python train.py --n_layer=12 --n_experts=64 --activation="swiglu" --moe_layers=[1, 2, 3, 4, 5, 6, 7, 8, 9, 10, 11] --balance_loss=0.0103 --balance_bias=false --n_groups=4 --groups_per_token=3 --lr_router=0.00121 --lr=0.00827 --batch_tokens=[65536, 131072] --seq_len=512 --steps=4117
Below are experts of layer 4 (counted from 0) of a mixture-of-experts language model. Rows are named router (the router's row for the expert) and show model dimensions 0-111. Each number is 128 + 24 x the weight over its row's rms, rounded and kept within 0 to 255. Numbers have three digits each.
After each expert's rows: "mostly gets" lists some tokens that are sent to it at least half of the time; "comes before" lists some tokens at least twice as common just after its tokens as in all text. This comes from a sample of Wikipedia text that the model never trained on. Tokens count by the router's weight.

# expert 20
router:137134118143113121142089141135150138105135148144130125119109107160104108177136154122150105098119097104107135143120128112126107099143089144177156115124123145078183156128129092084140110117137147158147123119125110094143125155133118112113102122109122127162101122171116178127093156157109168150117103086134096117102132148115150134123169122129
mostly gets: " –", " —", " -", " −", " +", " —;"
comes before: " |", " (", ";", " vocals", " –", " is"

# expert 36
router:121125146182111154172132125119108098083135112142075160136107098150096120155127141121096112151126135132104126122131131152132172132154154144157132139126166116143148123114133111089098129110145113135080081169149103129090133147123132126141142127140101143145123070118115098120131119114176155120127106183146106145094119093122119129105136143100
mostly gets: " on", " during", " over", " after", " than", " against"
comes before: " the", " a", " his", " their", " her", " this"

# expert 24
router:147118149145132088124106129158111134105125140133120125122134108090105127110102124095114154115127113113089122141157147126125153127118156123150147167083145134145143143108141104148109095093077137139139172129167080141140143186131104116120119095115142153123137069113103104157142149116175101080144093165155120113103111131133151093124107126116
mostly gets: " by", " of", " Of", " between", " under", " with"
comes before: " the", " a", " his", " their", " an", " its"

# expert 40
router:110116124131111116132096116135105120154145123112112107138088149147149120149123122142108162144128112124113144105098110137112128150119086137153099110114125167160128154099115141103113097084117176142137142126093127145166155119111149115123083111176130155112093152125133127137111137092139140100116105175128152137135173149145146137163117103142
mostly gets: "|", " |", "%;", ");"
comes before: " ", "\n", " 1", " 0", " 2", " 3"

# expert 56
router:093150102108156113145144107136133148126163117133142135184168118146119124137126171152098160111094110100118118073162120095115064136093122151100165082123107144133122102137124107111168152094135131172139120127124139182090088083178095114106089112187142096096118143167121122166118164158166134149129117118108135159118131177141131133107100099115
mostly gets: "}", " Championship", "%)", " footballer", " kg", " DF"
comes before: " |", " (", ";", ")", " for", " –"

# expert 1
router:106157129141116161146129106123126113106139095122093171091101138166109137111150114125147083107155127127122148138144176166126142116131147104125147151136128119177124146092145133171131120096120161124098084087133142134121097133142133133130162143144113146136095078086153154147168137108158107094152104088144149113121173106098120101123172138137
mostly gets: " had", " or", " were", " and", " can", " would"
comes before: " the", " be", " a", " not", " have", " been"

# expert 29
router:138101130151121079166097140133101127102158097123107123138133159085101171113126140093111142100132093084088124107113109119106142153124156106119133162098111135133133137092153124138129114123083144138165178107166102125133153147152095177136136116148142155158105121109152123129166148119126117108152133153130107141099060140112156147115124128100
mostly gets: " of", " de", " Of", " in", " under", " for"
comes before: " the", " birth", " Representatives", " Historic", " a", " his"

# expert 35
router:110123131138105121153122122150143150108079127154123099110142098102107153159151147114093121122137145104116096111159092176091156106130126158113122146097134134130121141106101089132083175138152165120163127108178101112105072118130118117130143112140105139111127077137094111124092147125194127078106120162127108114124144119113107123094128160089
mostly gets: " from", " between", " during", " through", " In", " at"
comes before: " the", " a", " his", " New", " which", " their"

# expert 32
router:128139124120115133148098125140140121134126098176126109145137146137102097135128140111098131093119132095131069106163141083082141104090117148149122140098093123117105155122156128127117108135150138103152130091114120156110137126143068112102083114142132085107138156108112153113116103161138132161124105162075104158173136131113127155147130080148
mostly gets: " 3", " 1", " 7", " 2", " 4", " 0"
comes before: " |", "–", ".", ",", ";", "th"

# expert 19
router:137125078174136172100151094099113164110107095121072121135113086149143094127171137108142107141158130142123124118129126155144145124134151092132150181133164163147154141106140097126107155122136130137131096100103151148097103166142121125144128102138096141151170108143104121113139117136111092102136102084161141151134109110122136121104173133142
mostly gets: " that", " which", " but", " this", " where", " also"
comes before: " the", " a", " as", " he", " they", " it"

# expert 0
router:122164116117129140127126123137097113146113138164131162159145089147118173158141153171129137132132144157136180160175117140137103165154139157104131116141132130105130085171127118120081132177098121139091115110160104186122158184123132132131135101152145108164124105126127124150105103149153166136133106128163103095136133117140146101118143149144
mostly gets: " support", " use", " forces", " development", " control", " developed"
comes before: " of", " to", " in", ".", " by", " and"

# expert 48
router:101134129120123098128123138118154138142156130137133155176114160086150112145102110135128148095156121142111103123125119126124128138169189115149161188111166119102154103151140088168168108171102077115142139106134131155094160159124156127098165145130116108130180139150120156147116101098103185087162133113123131138114115101120129157142136121139
mostly gets: " world", " part", " example", " San", " Siege", " Saint"
comes before: " of", " to", " as", " for", " that", "'s"

# expert 45
router:168146145124129124161133170136165136123158137143143088155129115180146095150117153211118113092115130136165147118138116101152119158131099153111121117143107168143105099155171148094121116134100120193153157114122130118098131099113126110104122144151123154096095149156129074145111145103100099135062136130129105161122117125123119102113129120123
mostly gets: " Location", "|---|---|---|", "idae", " Succeeded", " Website", " Coordinates"
comes before: ":", "\n", " information", " by", " classification", "=="

# expert 4
router:106166141177120149143133075077125102118137106135151105085128136149102119141115125115108107107139150128132111129160113118123146085121142151139098119112138131139138106126144084127154170092165117088085122148148079113098138159146116112133109133162119148103135097158093102116127173134196061081139116104147115163133141113109107117103092158120
mostly gets: " during", " After", " against", " after", "On", " before"
comes before: " the", " a", " his", " he", " her", " an"

# expert 21
router:109131101158089125161102122088157125120109144146160144091121155156087093136112138103127110112140109131137116137145121138107132152093129146132122104099119159101133140120140157115144109130080127140135176130119133145127098114161075107118078161115173133142104095158155127175103117114131131130102120138128123125146150180132172166137140152111
mostly gets: "\n", " Binomial", " workers"
comes before: "|", "\n", "-", "==", "The", "==="

# expert 14
router:148180111128165132150136148158129167151091156147132133148106158136100126118140126143087103094110152135168147121115102119175102162119108137131157146133113113147125106139143150115149117108165088106131191099148154118121116113148112136110106088083142131148098095120133108124156148095128181105175101111153113135142095169133098117136109100163
mostly gets: " ==", " list", " List", " Votes", " ===", "See"
comes before: " of", "==", " ==", "\n", " also", " in"

# expert 51
router:121157155120178118122133157159114143141152105121177151132101129129090077137136141150128111125118110170090134144139138113113095167129127182103153153134101100123145107128166118129180130106165124114141160146142120095120097107105170125096104125151075097097102138142124112103114120146119144114126084136118127149166135120120150142076111116147
mostly gets: " album", " club", " game", " football", " music", " song"
comes before: ",", " in", ":", " and", ")", ";"

# expert 46
router:184123134157134139095124144132134135132162093089136111114145129144166132152157145171111159119131128129128129133128140083086099111078100110110106117128145156112076144126143161120098095129116152166127151116115123121143120139105086134093122120118182159134109174120130084142128109121086094168097143149121167140135140124103131096136125160093
mostly gets: "Scientific", "\n", "\n ", " ;", "-", " Location"
comes before: "-", "|", "\n", " •", "=", " Born"

# expert 3
router:124149175110126095104176115152166126117107111115150088153118135160172109101136141157142129081115090172164111124127100085122092149118122153120151108120096141135100113131177159099094122116129147181174165117128143140115145108093141114133126148142130126080115136149130091125087128100123089161080169115109109098103128153152067097097110118133
mostly gets: " Total", " •", "″", "|---|---|---|", " Preceded", " Votes"
comes before: ":", " |", " /", " by", "N", " ("

# expert 38
router:108149141123148125109121083164086117141137152127120164142102084131105154134098094155149099120132135173115101143173123096154113112095158144146128173126087143159154111173130141104131116117159108102096095107098123113127149147154165163121085163129080112117129100154126117116105125153115180091160145085147155124147122105129161141143129163134
mostly gets: " However", " said", " worked", " even", " take", " died"
comes before: " to", " of", " in", ",", " that", " on"

# expert 60
router:141115104145167125148130147125136138120147143124128122119123156145146129092135112103095156157169142129120135124109145137088144072094084117177135095120135148084087120138141143115106107137142145126114144109092125102127096101086129104102091118129145150108108126140139117133181165092120076127085149130142141123169144142171131088138118168130
mostly gets: "|", "\n", "===", "\n\n", "-", "===="
comes before: "|", "-", "\n", "The", "===", " •"

# expert 57
router:089103135107125126138112135142091111097118108139129152114147118160106086119120169184123111113106117150107138105121131089098107169092110162102148098092101132161164117161113102134178140176127122128099144105117141129127110105094103125122094132192109084095152158166114137121121173132157140133136118140127130137134173175143130122123104147140
mostly gets: "000", " million", "″", " Angeles", "ville", " York"
comes before: " |", ",", " (", ")", "°", ";"

# expert 28
router:133119115134134168150078117127148091144139107151134085128154111112129115137134128180109165125088168146126152122131114103115088126115083146078127083169141096096139115162106115101113159152138135150108131101150142109124108115115112108109156125168101087130132172133099126083109115096162147154125123112102131144114162138138129107114086131124
mostly gets: " Angeles", "berg", "ula", "sson", " River", "ington"
comes before: ",", " (", " and", "'s", " =", " School"

# expert 52
router:121147139089112096102132127147167150098117099151136112150180146124131126140124142113072143129121161100143172140102153121151126143109125148093103150106126132119093088107117079087071088124089121138148104122158128165163135170122128133149125147149150115125154110095145097096071117118159131106130157162139102126089130164090097119094102167115
mostly gets: " century", " UTC", " village", " located", " Its", " about"
comes before: " the", " a", " be", " is", " an", " population"

# expert 11
router:159152145112139112155117137127155127132155163144127122167114110117105106140103141182118125106097142138170127119160120113182112150143124139132110103106111092096135131163126133138102117164166088125116151135117124152093124112092112144124117174078136093134101162093109135131124072092138159164162098101064150118082117078121154125137101119166
mostly gets: " President", " List", " People", " Siege", " Genus", " Service"
comes before: " of", ":", "\"", "'s", "ing", " for"

# expert 33
router:109165089162129133164114130140138093142147133159134140127091167141098118124117136091126122121127149156132118137141147103137103110150157081148153149083114166117102110146108126124149112111110114155098087109153107135146141133125104110113127116151104103161187150112155097118122115112074158119186104093125109144128160127166120127134158139175
mostly gets: " he", " He", " it", " she", " It", " She"
comes before: " was", " is", "'s", " had", " has", " also"

# expert 37
router:113164108124173081091174104152135144120152124118142133182141117104136142133106135149108118100107142158110156112198118111147105149122175152099155162115116115136134108148112137102125123153124127115143139092097108170114127160071160133120079126133121115132106116124131101145103137132144117133127125119151095112147109159167076120152071117175
mostly gets: " Total", " number", " age", " population", " total", " date"
comes before: " of", ":", ".", " in", " for", " from"

# expert 26
router:130106109139119090134081154120130120129127153112121134103123154152146116143139102137163112113158133178142108155114119169118156138093087160139110121113139153120091131120130143103139129101117100116144143161094129147091089103157101108128085123109137138158089167118188123146119141114100127125104132167139132121164134154112167148164168131127
mostly gets: "\n", "==", "\n\n", " ==", "===", " ==="
comes before: "|", "\n", "-", "==", "The", "==="

# expert 41
router:108149158087136127189108141140096062141129072094133124129158128161112123134149109160097104117111153119109147114118115105100107172106156125152175165132124134156152075149112067132151157180120130113150136140121161119117116154113118113116122152161136158110133155125128122111109138139118121108126129150092117159176181140138082126104124136130
mostly gets: " States", " Canada", "ville", " American", " California", " Japan"
comes before: ",", " |", ".", " (", "S", " and"

# expert 23
router:127119125109161139124092146150127145149164147126130166100105167110115104114109126121153141140127133168101125100159115101136140128157121150132119148139109088157144117115098148101170108100153104096130144118144155105132142162137141142112116166116113112090126086135079168118138097158107155132168116116120116106135121126092113143086125125147
mostly gets: " film", " game", " series", " character", " rock", " station"
comes before: " of", ",", ".", " in", " and", "\""

# expert 2
router:071099114112121136135126134140166175079086140165169150155159087125143103144102149155105083112109105123149131138115124072111104160089139166089118133109104169095129140118111133093140132148130088187167091125124121162130119166138099088110084120133120080140152155108103161131126123174147127135102099131104120154140131162132107135162102101153
mostly gets: "3", "4", "9", "2", " 15", "5"
comes before: " |", ".", "%", "–", ",", ")"

# expert 6
router:122158130104093150108147113115128126115108129132124140133133121152085153125135126179105089114125138174142154169139135121145117107126139142118091119105095184118171109151115112087129098182145077139077079160136137124114123133106154174146172127166125070157103094136080116147106100158166171098145132091154124108118141115090107141123120140139
mostly gets: " made", " won", " used", " became", " served", " began"
comes before: " to", " in", " the", " by", " on", " a"